python train.py --num_hidden_layers=20 --hidden_size=128 --n_experts=16 --experts_per_token=4 --d_expert=48 --d_shared_expert=64 --hidden_act="swiglu" --moe_layers=[0, 1, 2, 3, 4, 5, 6, 7, 8, 9, 10, 11, 12, 13, 14, 15, 16, 17, 18, 19] --router_score="sigmoid" --normalize_top_k=false --routed_scale=0.5 --balance_loss=0.00358 --balance_bias=false --router_noise=0.3 --shared_expert_gate=true --init_std_router=0.0103 --lr_router=0.00208 --num_attention_heads=2 --num_key_value_heads=1 --head_dim=64 --vocab_size=1811 --norm="rmsnorm" --norm_place="pre" --norm_eps=1e-06 --positions="rope" --rope_theta=500000.0 --rope_fraction=1.0 --qk_norm=false --attn_scale=0.125 --tie_word_embeddings=false --parallel_block=false --init="normal" --init_std_qkv=0.0667 --init_std_o=0.0 --init_std_up=0.0667 --init_std_down=0.0 --optimizer="soap_variant" --learning_rate=0.00455 --beta1=0.95 --beta2=0.99 --weight_decay=0.07 --lr_head=0.00775 --max_grad_norm=1.0 --warmup_steps=200 --schedule="wsd" --decay_fraction=0.642 --decay_shape="linear" --final_lr_fraction=0.1 --batch_tokens=32768 --max_seq_len=1024 --doc_mask=true --z_loss=0.0001 --train_tokens=297500000 --max_steps=9079 --dataset="wikipedia_en"
Below are experts of layer 3 (counted from 0) of a mixture-of-experts language model. Rows are named router (the router's row for the expert), gate (a neuron's input weights, with its number), up (a neuron's input weights, with its number), down (a neuron's output weights, with its number) and show model dimensions 0-127. Each number is 128 + 32 x the weight over its row's rms, rounded and kept within 0 to 255. Numbers have three digits each.
Before each expert's rows: "comes before" lists some tokens at least twice as common just after its tokens as in all text. This comes from a sample of Wikipedia text that the model never trained on. Tokens count by the router's weight.

# expert 12
comes before: " the", " a", " his", " an", " f", " s"
router:090122167168042118104155150107091171065124121120132156145077133142100117164148110141184130077109126076168153100101110111142089085119123116119057058106145048172140063117126142148105156110066106127143125104086108099095082099114156176104181124154118133190095123086129108124127096148106129124113105148138105090181114158115107150135133175127114087120134152083129089048164097134175118088092
gate4:084136170133115154110167143103105154076140098110123102088127099065095194149136137139117124057106165149137066094086176127209208172161159112121128119136077089111049116096185189099128129187113130130133113124105156144117104145140157088121165087116145126130131129137140149107104119140145119113113126118102115121121119144186123195096114077162090132204063136127160166133168080131106073106142
up4:095117073108145151140150190103167130156122116194093151079107139120084171135152096104110139153136140183098130145177105112130154134104136093140183110103119162150081204133176178146112147119113107117121083166154182110149139119149110147119156183061152114186099138070173163139147063121137094131107225113126092125148133104123158108141113164090144122133128154083151106181045165111155172112112
down4:114143123150102151123147104080140114073121117153146139134161175078155176057094142195134098142117123109099070031111127101136130171116164151112138093183078099120087114113116179159133134159142123139037124131114132167088130074114204157101133179105145175139150136164069122119125168125106148091100100143149158126120138135184071140099083106170148147118117112112181112165131128127098076091178
gate5:181133123107137166189103108089133154149106122094137174172167140100137139138153130132093098168109108162110120178142133207202118109099118176109109131136105064125117121098128089145138163119155193129068065073145106090116186068131077146184172168136153134115072172091118122139137140141130160165060130133082109144114083090142126128175154136082088062127186082159120125153130144111149111113142
up5:109127134157125131124120122104062139060130067075148116082149133106133130158131153131124128132089122175112121159073164146130107133149098102110148116154144140174099138135155062143112110136187115129170125097064139108140225059132071114173113126147118162083088152194158213207185161151155154133153102122140141119120107162135149161112160146123157076079093143134121088170081084133131095132113
down5:146153108127094146161111138100149168093103147094102164164123207115159122094147196135117111125112117093164140118133125103133143113129071182146135049085140163137175136132105135139110123156163141121095134141077114105121143043067111167174181087147205141141127170124095127102199070085119155113111188149116102160105165091096138108101137100117072118104100126089148159126113141093031138114126
gate6:143153162109117088173143140133110108149132207169073172076221119144062089158097146082122139071132106143084116126156087171126099119104134128075084126115120086169139155125137072167089127102190127102157117111099145119124167138132122139157151136135104132115090089115107136116163065127169110145071103154180127120125114131095072161164187159085158067124109140092069108176167126092122097121093
up6:154116132127073130135111121117190157166183116108064148059106095089115115075138119133113132164153103109110082103134085147121082143099155163129126100098109124153065167146154140141146138126128131128149163131118184065172109118145147095081154112131099127114137089184168114096126129114126134121078106153176137198111118113104128138243093084134203058138065162129118129146135125131161193175138
down6:132155094106096112135140139138137075140144123101113156102167090090043119112128110099108139181208109132137118102088111158154079142092132135172134117123158087101187138177132107204141098121176154137140149161115138076132087148130200071136103147165101114167112095129158168100162102150140068046082124148130073152057131100157112148138145111094130085114119133105101121138141048069151143098129
gate7:128131164079119075116116125090098101141101083157103129102163132099132176129164139079080107029101140065062172149139169101116082140122156153111129104192120159123162088101102123138107151151118124125031126121130156112110100115172104122042057112140168108121173153118091168093203098122129165177114115136110129158110133164159111121125120167141107173155126178125140123150084117166164093130145
up7:146113121132114138141133125125101153104089101160134111099161124124127144183171153147127161135129132070093087086104138133109097097104200112128208156149175157171194152146091105136162116207098146136179078059176143207138161113139123132112087135131134101125117166118116119168131119178135147192089137138111132127060082131184068176099112132130114103123128129049111168102170164118123153066131
down7:102105133100145139138132149112137102140079099149106171130127171114175135117135105128138099161143099074099122130152103134154107096130132194154214152133133143144159156170109167168185088191146179135128094116157136193129137152095088156093084054089151110087157188136103106155125157170157133145150171114118080047080132181177061180100120096148083120153142098113127104097156164114118116084095

# expert 2
comes before: " ", " the", " and", " a", " he", " which"
router:160107159111150086096146148108130175113082089088116107178092142168074136135140130148100143061125113127131100120122162093187117117120151127112110072123138080106143073162141099145139099130066109104151066022149122152124099134116127105181139100112140177179091116111078108160152127111056166138138087122158160100170104202046069168151139130177123109149117144124140151122085163091143138138134
gate4:093154148052168067088179103146108145116159115093158144153076104111111111112111126128095110117111194100100147124147156111121123183106135123083147114144079043129143179123147132118165114111162175158186123103141168161146089129107075118135079144119158100155132189098154125196075160144140129169124106132124101119120077110163132127131135209193147185129124151124096153112112148115133188112041
up4:105125125151102141121111120101123093117128110206126135061243060116121169162158123109144122115096189110088077150118117137162136116143128102075099155147139105120164119120165172099124085164107095131036167141139127158124109106098103144136162130167120189092064067160094124122113151119103123126115099114161104113178107141077113127205148108122116139137116136167119146155183080116127167146201
down4:132169117168089105109087161104137146093067097137126099142144104121096149115144149093168149045125105119162088088142139202180089143136143132186130132135112168104140145185143144136151137146130070063120188123121158112082131104103118206172111134116111151092121129177108126067090118103072100135175130156182064126137123125152130096168135082160093136128108085208100136131141083160166072118146
gate5:130226141148140160032139151169131146130116138131152094039096117209084157142074142106080165146116119129125094092165162098149145166154103152103121130124172130147090170138040092197129134135109100127119092083161163145155120110130143118138102071119127122127089163134155154136153141199076125129144102147113128100078114106140087105156118144088120143161179113094136099120095138129164138073090
up5:144165090088182117102108130173171092104144130118108051128105161065115181110159083122129134089142112111117128125143115109196128155101123104103148115136172130110103103100179099114183160126148151184151158109127123185163118145116160126121157128116164101159110178091171183134109160134099138103064138120121152081131119136092087242118119151130158111137137040087119070154106117144162165143064
down5:013134116108056130118114178107096086132144105093134120185122134117162128144120119136133137155122125074116169129193119181109133105153128133195135137098134145096126128153135189111107118066164091131130124091114093147179142117116092113076102192135104138131120160133152105146125166126158064112099090083134068136139194185084095114082157161125183126095141134128112116153121109176199128124193
gate6:166134133154150135157124144112117150144091129123162131067139135145146177135131162120102204101165134102115093117119071089096117101124173112084130155115193051094109189098073064106123164136101142105094140120133094113143129171121150090150098122119068120161085138132122145110101112133118126095144169153082207154030118148165057129107170177065140129109137151111094054105111143132115136109166
up6:119136146113155111105135125129060078080147132098132103152086179152138086101100118146099107133127118143152101151096136127143125124124113161194149117122086111168150078144128156133116109136183150165175146059189156153189168094081070151096122088083189123150142177101086099185155131175154179138107105150159082041153112107109172110097131066124092149094092128130129100142122139116084105109057
down6:188137173096067134150131152154153108064146101117084149159152127136153147123107079070139120111107144082149128132109117145131131088116154105171117097122097149161139103137171167120110129142142164156072144103132178086116139047101102143098113067092203115102146131159097115139083070147173105134211141170116119067155126141147165073130181173085182127121143117040150172115113110122143108102098
gate7:091182161146103155083105125142132127130193070101171147172127141166116090070044123209149122106124166172141091143147081121125120045173131108100110148067110099145105054196125105080139096175037111119120157105097166153081147150141139123143091085146128129171102125115143105070160141146106122126090162136097145157129095119143132102094133128150174138164124151109156158123142172145105123140134
up7:169120081063143111119148180108143113137077111173060153132108151133157158144162118052135136139124168123157180198118192123124144122110093124148133103159137112103174170150078096135095162147188132092144097139136105182101156167120108116108182156132123152142165115147110173163104075116118110209135104110053108139143114071123166175130153136160109122148147144147121096086074121114181063093091
down7:149118134127200119171114128189218128117128108112107178130151101179081162167178130169129173135149129139056178118100102088127165088126117132186096133180092091157147130126159128149126163198124093077102130135079117091136150107141095120130140123134162206103084165160145103129085139142173126159135068156121100110096115162170131120081169118122060086124164162162108088095108149103122092160133

# expert 5
comes before: " |", ",", " was", " in", " to", " is"
router:151141157126091110092119101126146128115123077117201101148094141100044111116088069189113168145075115089147127106204094118141153132107164086156140137120111111164038111165145110169149060118137139111150177151169205152110153117113084105124115134093124136133086108102115128145129117119107099162154103161132086074152103172124120135143170111125112088168146149094136119209142105170194122077098
gate4:109140120136106067146138111122169133173098134102119116061107123182105080066079152131107100145132079153164079144108087147201097128101136146114136147088104158204059119133117096120119153122137097175122110114089115155118154079153082095211147149110097107154114128099110119094098131095138179171143091102105117139078089076151125162199123163094074172167108111110154122133164153085072107110110
up4:133183117099127184148190128158155115123166102123147155092119110134130073121107114192121049110151128112072128097149087038113136118133133105142176121172169149135119113123132130113135144127103134100143115071111109115182163086208121155066056115131144144171048141106121140163221123144029139117130103113168126087103112130115129103121128166144137160160187142101097116113128144108150122118117
down4:103133122127151147209121166129116042087135159149141105089199108131126044148109136114064087100129158122102135175171078177132078132107124164098094105077162086163075114086109076146089154131083102119227169151140104132145107102133157082121149137124122113158138182100137131118135189116132132122134099162199155120124136090168127107113149126103109112192146117141119106079109101153122100139157
gate5:141158093100111125125078111111147091140133096074189092138070089113171139109097111186137179162103137096139128219113103119109096128139155130125163121149122129154076067093108136160119095086134094198143121117118159133133129082142137126130132139130148107117114102169162102103157141182075136077115028108096150105141124090161141129102117203145126128195131135069111115098070151176099115051137
up5:131118135155188154113145124137035154112114149154112161091130155131137088097148088077084061098105168112179108077095121148148143106118163100141098177133128141116169164103112091138168144176077183132128071133148134129123132177089132132090077130110098188158095122078170120125084123142194184132114147128173118138155075191124163133101173138092109179073105110148136109122111099132115167200111
down5:113139151141095135106077164142163084126094168122118143126120108069172098173138119147205166178135148106127140124155155116122174091097100129164165054205125104112132162133170128147141110124073135090102101105060135133188134141130150115119143166124174071146094123230150135146102113113073151099116069153057110079156130097163068108093155114131117166132100130089167133098118099149158097113127
gate6:077138151100120145062129118164163107147100068107087105102162112159076110062097140190104139130157125135094127140190126135135110076170163170158202133089074184134123157182151103137088044127147166124125114135154149145115170142130102082145153143151137097125103106157149150102170161146142180188077120181147120115138123169134103128109138165126116123147166151102192058168155144091157096164140
up6:075177126096101119122121151096137197079115096143098083105162080071118160094176112151144180154188119099148121113051140166070101117124121170154112088148121082153118149144092179128108115086079090073096103138114112156069148131080070210098126085173117151140137128126115129118089129103159107080115128151111143151118157106131109129061117112137141142179200207123116092121123134105128116118119
down6:159118171132174152142096148156143149192072050119143151178123164131252140119160162195104096115137069102158145111141151138132178115123124090165189112174110129125110092176152149104117117123159131120093114115122134157068165139132106156138112174133120143151136102105098129131056114091136127103125114212125140131133095078121129117129171122144072202133143104124121169121151165184135186111138
gate7:134112147126102143113091128090102094134107100178141074098141119136152142095174063173101187106126194140134127137073132165151113165201104149154172123060126161128068074164134116176108086131104132062132168127169148117106100111112121142129149159109139114124100110105173141162118129129063183090118189185117122060079200124102103089161112141083092141103182138146123082127174136140122145124157
up7:101145118146112160105164135106128145182147088137106124127126118101019071068100169116151122122092174123130091220102170151119123125126145144142171107122059090144133109088150137115154120127136107125127150095171150124130147113106083161122147176113199125071132102161051161113114141052157129150162121154089130118151142142189156122149167095119123121068100159148148127146099174143196067152160
down7:129141108094130055059150134099126143106110134101089055099183104105177093055133124111137140092148098124171084117135126100191108164073133053086140090154162171110105088140132171139094169066144102124099142111119088096121140137144128182139145076112066146049111114138192128198165093177111153113102122178093118128142122124112087116167088083146120107141140083138125108108137116135120138136124

# expert 1
comes before: "-", "|", "==", ":", "The", "==="
router:101103111219127113201186144150113127132114110137129118097138120145118128153130110112153132084137110103152131053128078140161165108141126093129082151115116091193132164127156103181065181123183156152110163121132185194088101106110126170107054086117109141131106097176058149093128089120172074117148110123135190191170129175139116130174153113172093143129134102122102154128101160112121139089089
gate4:103130119126118149133111110180101102097097110105127075177128160121076136129197076155108049084101122116145147122200143088170131117107111153130128096084141071196138100102156106119076114066120139123108152075115093101133105153100132130122086149208112080111119134173160120106172163102177120135138154096116193190170149109140078083137124084183090151178167105149114112128103088141161103122137
up4:081093090099157089104114097118198124166087151136119102138096134152119099120090155132130150158125119120126158147128088167116122170113188107121126161151097207055123137098049144186127155173156113153123107093104154138097110078073065155098164111064165121142129108157126150106113130081111075083164123154138090087080110148097063172168116093082155142069105176133122102133123180143139101099134
down4:149162159123058120120122147169089144143122157139170123131163122139137119165139126088146188099096124142142159129031113111135114143086077079083108157135087153123042142150151048059166067159160114117141121127174158124142153075169120084148137200173127110140139105092144121106143152200118160149175161152109117148119129186143150076160124147194110120126130119143133106110078103119160105108086
gate5:135096139121151137146155172188109117097124159146162134086140219144168084144149137116148127192126138093146148110139106148128159060153102154076123097107149182161133111118155117133082131137143120141094176111113132143056143094196094149162077178092128153129078097127172115132132056122090173110146062095148144123143130096096141146135127071089141147045137195145157090116140188147161126088155
up5:110185100173153169077108157125098121148180146135152112164117118171076143121181108205110144090184111146158104085178147157054099082159146141132125122160167134169091125149160113098124135080113150075174132169191165144132105109129121169155090147116119139122139199096151115149160089120053164113158094096172131062095116124132101146129105110132150042120175136113099117089109135158133126096151
down5:130141086081145106142165193103131090149135118095143115138139115160108120126086151088093175176145203171100111198098087110101135145143126115142161139090128097105088096119139112097128130116159103159113138123119110124102102115136062078113157088093159116078170159130141091190076108123115212095164195124171108185153153097098141152140161121157156147090124125077141070154048141121084108140069
gate6:128157179140088159119155145154138106138110073148129144161159107149094129102111158140136134160182059141160098126126112097084163048113115134070101109068086116162174132176184144164055163137138161104190123069141175079084148180145155153098097103133129136100075172163098138136095093113115155131081138082087058144092100146115135142121104149146133128089181151100083144115108140096109172120091
up6:111106147154149147116144117099107172127124131120097109134100159135173128168154198093192210112169094127154098094070075112144091085151153185094119135101139143139087135134155097136126087184164161127136110137096080066132143167114139155178149080145099104122183169114056145069144130048148170136126179107058114109121140136135108118052145094146144111110137178120136101141172165125092151144141
down6:114133136105083147085137153148154182164184127089115136148128058146098128089112163160110123088118090135115129122182154156147149128089155096135150094111097127119117158115083148080136149100170160131150111056162142131135138073117053133105117138157151096199121098161132118104160083167150093172136097120108130161165203150164155116195101114178113132166100117211173099082122116204101103084108
gate7:121125135143147120109134123110152111111113104095151166134130114155135099133070132115114111065115082118156138093145096115163177118132097160112117180122125197145065112173232154189103158101112116130121159083138100122092170157144145098114195114202110169122109088172135116157160117112122120140113129118143168124200137129114092192222099115132117209152106091147149100153137119050133140118089
up7:150126130143169152105119111090090185111118114132135136130141141115121149088130120160136093127148106186097069123017145159113086134153146128111131069121187102164147176108141121111160078071151129067141129134130140108115088089147119129115063192040126095138132144148212115149116177167118095165096084131079136148118105169074121153145119193132137102166097108117118152062109145143130140165170
down7:130189184090114060126128164131104147191124107101125154143117153079131114179200097082081135158118086116114138094123117178095132071112073088099144168140134088152183112093156165134170078115106183145089143159099114159139115092131181102149129069134123148137131145106104133117198039114132105138161149168125138125104141136107166117148150136176101160137121150108053105141144152119178177126073

# expert 4
comes before: " the", " ", " a", " M", " f", " S"
router:094101187107072131144158110173125128056108111143111170138104101232125110153213117151141129064105098102222121112128107100153105090147102121119108043104154066179139118111131130090144172126082189116133118132103117088122108140127136128086177156108115164209090143118102123121127145180135124124123096174127107116169088158174154146103121183099123112131126150102135117088162144137135144122101
gate25:116154125115132126168239077133127113163097117105101201143105141200085101143122101135059123109126159109117144095081102083145102145100142056146094141134154101117159128106161111108131090130110201125148111154115151141091147057147137123071068182186114117109110100106132145175126157125184129129117102135103167151122144094173086128140085182117095148133150192170089083173117145116136133166144
up25:129108129125108166167128094143117138119118093126103154168066042112132101089131143166057085156172118108118136169104143081100095139130133111066108105107116128099122132105161159137141084089165160091177110160126132158091152106129114146172138172153097132184073099155104166169119162167151129181106083176076181165112134114149068068156077118163072111208164113130159116088127087160113131147125
down25:092100127106098192070075121112103126124050215119144126096120114147104148132157159181087090125164121104119100085082134162099072110098102135148164193149149162164090117092120115110105158135138132156139118141113118146151075118088123107112138139124157110110093154150116156141128055097089153154118122093151076130104147081052152084125067123125113124129107159064078166147194095133116197131166
gate26:160099175160140068143115165092144158103120113105091076122118109213143117117061161121143155194168175130107137161123094130164110043103153095153127143067124085123102134133158102084099101145127122170118103141070108099149156117183103125117133130104182158116109073192108079110119157181144108168110137103110177140147152094119129150091122134147135096128176116032134137112148079100111133094183
up26:124133176098122093126096119128101099103161079207200190181085078085057186117119142126125109159078088119142164145176140118144094123114110152146145100131102134145138095096176180136131088149119120105092094129124135080139117138126155133111169131117098131083092141145110173161125088114123148149060185159140154115118097201103100127128118054054066121145132135120106124124170115185157167081122
down26:140148155108107113081101191177129126064166032179195118129137118113091106120124168079120137100094107128179111158150142143119113123109125169126152111106117124139128115196146154085144161120102098140125135137137129107098131161103145112086130174125071084069094101132120112109083087061136094145191145172147135126154126192147179125165120162098089099175107169154073120132226151134149089121123
gate27:188133132122153131149139159105116142147094117122096145092121125139119124138142160097104076157120134090109140102109127126190106112167170137157137176097144143114150106237181143100242127181169137092118089066103132144046107139150162161079082112118176140176114118076126112125149118111121110116148152175097152174110135127153122098120149186119110082118142134135111182140155195116093175076163
up27:177122116101091136173116133131133120107128104088118089130198096163097122170102078138108182147153079152124066183170173078094109155156101126196119179104186075139186118102158164136141163114095143110155159119142128193137103167134108128198141087114102111127111150195108157172097108113126104136082102154124129125083116117167076098146197095153129131195136135110128122155167166083142119094092
down27:114126132104140141103090179101106124084141098124169115143186163129181081197149099118146096130133115099116172088107093115114132125078082076114139137135172016172183112114110127140078121149128124148145158132166106136136154131173110166154119144099210101140131088109151123093128093154118128144118099149070096106104138101094109087097155152114106122187094102061107039138188128067148123126103
gate28:136137124116072148162080150195160103175117088165128139136160158099132070098134168130101093094144135141102137113098133094144081119093105067154138121136091116181192097147105073150112160109107164137102124109116149142141142168218124117149130124119137100213135127160093125084189194124166132117088068164130087060159148143109148150125135141111171096137135146125088096146114170173105126222136
up28:107156146059082086133117080147134172161133124127164126114124163078120157099113126144175133124144104053156159079097103154078071112103162129175152168080132123066120172150140164093155092151081122129091128155123074049115131110062103090183131134153099116136142145097179138120114095134133146191121157155127113212105169185088154145131180109109104099140157145139139091107081135158106102107169
down28:159135121097127111117016173171156176150149121122128177118171164126120112155111142140148170106064136116164133140114125135140100126096162079193162136081114141071157135137119114147070107133127142130113145092119118126123150148172118182157120104127109127221144119116088150122133216109146112083136131143122090114182188141115120169094209057110149111154132169162125105129081152136122099176187

# expert 7
comes before: "1", "0", "201", "200", "2", "-"
router:095179148141108130109126151106134120153103103076110134133125141131153103196128136135160157130131136153138094090164083114152091169078139145150157115079038166152100061085142131163163080112128204075092068131130108167121096121138126102168164064108107080117157153154108176168077163161119111132140152103155137071175112186176124077161176109130131133109150102126161122078113181188121145105146
gate25:059125081150139170086080134103189147163117119144125126151165152134120139110153127143038133087161092111167143154120140147095154092122103120117089139176121116137088121108130111130147159088116105117103139148128129094055161107114046080189074124112072083133126127135101113084082126163104127111081110149053137104145132191126056078068159153103146133134148146126054144175119135108156151133082
up25:132129101156115081121122112137110148178128075060138119130181122214160090129109107120133082153131116155094109137122167131179105155149108161105115132137217124134181129116100165164176090110098126147135146123160095159107132091116139148180096115140100123122131083199118138112117194193088126119149083212094230142116164172141148119135154092148146114152089127101107123077087101117164092157146
down25:186176115145131060087100082150042118166097068102170140132168141176152126156105133118176119107133130168157097092152130085205081127127128173173107110094146128145123096151124118115114116116159131154113077121133136171109112165112119133140169117148100104126130101163104141068163084196145148106159096167167183114151144138170163129152142050139103121187083136067170111076123139131142159160174
gate26:116053132101110078115132157161111158094145160086096102070118109144101126143164135105139127130120169067126139117139061196177156200059157104101097123127165163125122114139128052125181161141130121140161183094160159117158127097105130106107142156121138136167111181158128099091111115134142120106119126061139166120150121148082107060136117151103191163123133121118151103075113056105219117143158
up26:133130085121167070137085147105066150059114117111093127078141109180131186090159177079144148078140096110064065132146186100129130207106074136099131096121169128122122136116177126169127166129176103153116081148095100187132130152156072161094169161071130118148128141154131107100139136144090125145127155136171100169071145144126088135138115125143167142187108121143069065156112143156141161102116
down26:137145115149145079078087144125111101138207080118116128105179109141165052167130103085142171099207135116115176085129121089109126217075111171114157140091083114135076123129152139136156088168142127113135084110124108136132100135136105148165132105116160128079156129134117152143129106114078153142164133188151109086133182143102139060228184104120156143124134124150108113126121145195146186129149
gate27:116083085181109145138075138112049076104165171165131085125150158170151141190133086089106202084111091115083127121182096143117068154162122081119095122134117167114092094186073070170150167117129125108144116101167144165135139135108126128092135139169117132148176119116108159066161058103092087122149096126141079155148138197098091099154085115117104121119172152156096125120123098126109120084126
up27:123091114089147109143091136186160172137132102114104116062117141117176017131118124122162142169122119078094123163081136125135131104080161065173046089142129121111128114094104125145120123147174136123201099141094064131069117116114179153104072122181123090121109132101081085087104138098108145114117098154097134152128147066101123168171093075097095175122149145128123168148076123125174126120145
down27:112125108136119129115092123218188049106104132096100160119129108149141093162107117151180191223115146141081172148128111092123065138100153169144108120136094149158109107140121093140166126140138196094131096176110095133134085128113182148123138124124098113073160116128176152194104147149136134113105133077160165163128136137152111083179139077105127080065148146192131163136083145106128139157185
gate28:129152153123126180128116067109161115156081106053135136197177136172133101099138088112125162087153117145149058114116173073128185162108149092138106081137095076163128088079089130106139120200113118125086105077136105114163117109144119200158124113133084121123133153101150155137113104181097123112080155128091102158050154193162076121157147097125122081122142067106149144130112164159152155106153
up28:101119160132126139162155106069095203110154084125091129140150125110174170114101094070135114064171131133162099121088140153166193149090128095086092132123123157090154092099111159145161163095127104140119124093139129172152125065163066096114153138108122103093165110093163187162171082133085148058113108116096103169035091119102120151142157100152135123162132096140114160099115115149041151137119
down28:112121096149053086111101129135153105128108111112120180190135160128121173105138145162088096195174119138106140116175127069166144136132123138109143106081109132099157126098101205093131135134120140190120136117099108130136169174077171162076104083161057152152138176198123111092076081137120140062099139090141096122083119172200169110145155107086126142107143075142144137079085129093113154117131

# expert 3
comes before: " |", ".", ",", "–", ":", ";"
router:108113107192067121131122084105117111139091141182168095066154117089143118089100113110142142045156131118169098136178128108131081095079168106162139174167078144160073144169167099186138153187136157127102169137153190133151077086180140142131115162145137148111137051166089144063137134130122151150143090148152110154162137143095096163186167122122105076166129155103109118160094089162138123129138
gate25:146150145139073136139137116172150094125077170127139175071154083134075103064110161128136137085149127098129104144115089166163060152114113186149117104127119142157072177125165181158143200114110140154122093103132122168193083139138111176167192110175097094131112109109147109096168187111094144095146054114129104142144158155115097158174189074144156115132116138107058145129158162131165131127103
up25:131130123090096158167147127180109119105079142185166147149141107076100075129117115133174078169099184159057127112072107127094119156118153128113135105110153098075104120107114093205139184077149121126122141109147114183112102106164142160119123146157118129126172137127164112172153147149121091109074161108138088147117071052154109138153106113168159192086151078131141106139214153138097147099056
down25:112131077080166160148124139109194078148116157122097152078122090066121136064096166111111105155146121119139143193095106079144103120134116157146152151145164116146136138158154187155150148187122086144101154122206099089161095113098174216153107153161096081101125172124187148100107103085078139150147066088118078123100144128137117185128129111117120115109108137134072134063113147084138087099150
gate26:115131163152105081070190137118093073100084128105105115114169122108126162064132083130110137088092189088116136123142115102139091223067129112185100118172149119127127114139092201109137172169108165104128133112150119115138150100139106165165188156182090105124177172163104136115111185177113123128136105140154061163122119108141138119158119127128117080074143120139121142173100174109213145158155
up26:145230149116139061084132161104147108150138165127076087144106138123100154072123106114158132156101148139154218117202155168121099187119164150102101116181120155133160113088167201106098126169099174101128127110160127128115122139123078156149136136111129130121160142159108127119071148202101158067152149095114099089112103154118131123067093158116102142106089166088142123155155124062177139160140
down26:127165137126073134130188044153120163147171110089150173114054160137073143137165134150139103129102109101127103151096155146158167117170106129087070180115066157146078145095123084096117156091139130130125121112190106152136103126186125100057145117137112198129125194146140101138149124066155138133116108136117210128157082129123165120099164195161095090138111103129096129109142170188116108114114
gate27:131117100138105116140120134155104109160103127124116098134124186087149110186123183120094130127143156130131151063079112029132129141113099105106108211103076099164137163112117094133070119178117105207106127098100166158046111167137083134110131069177126106131085138117053144041101115090186116141114131135155114112124132128137179083117142094124193114105173138117130126138181133136160138128131
up27:077150119143144091056115129100116094141107128180186078138137141125160106164123130119089095143123161087143122141125088126117152143066139134109129073161149167131089146107128088133180120193206137139155118092094087095160134086094098102095163151145069128151106065149161169132050165098122147123167089137087110129119124184101110150114108065048083173140117113102122178155184132153128097153133
down27:134124149068108195120188122057148138112171123145155173189087201137161150130071108195124123153139170145132146138130134120154120116107124118080107163158117173074113212117096128171078134088121109126153116097122124160160165090128095083056095053163086096156117057142074165159070165118141123131125109135112183118138121151136149116145093137124107175130109134133139123128136128087124081149098
gate28:109105155198114189083171160066083107111045139180089125106141162149159114135132112108120123102142055167115151157092130122089083136180096108138171120167117126100116146101140099163091138154124103107172117141139198102146153148106113115140132146089084133145144178156146174108084102116127122181143159150144192127133127170043099178199154111092125112076108119135110127157129113123177153064124
up28:088150132070122134156129017109133058109175141121073114179143118126171115118177113143140090085088163091159151105152102108099114138139113136079104184087109085142142128143104153152159120108114074101085124172144120183142114142101089104116105132168149133154135118091100070142159152162119116149144081120162101087133100141165129076161217141189169134114150148157115135161060135094120090132190
down28:093095179045135131134123050111072104126124053127086068131112160121116173184109125140145096123059124111075080166118148129082121150108141136064073100144128117129146149188162155143126113083136145091137081101122101147099138149110201113117165123091100098166119141080141120120120150152135096063158140162144100085124128133109119105167115106111178107134102148162052093145098155117113106060107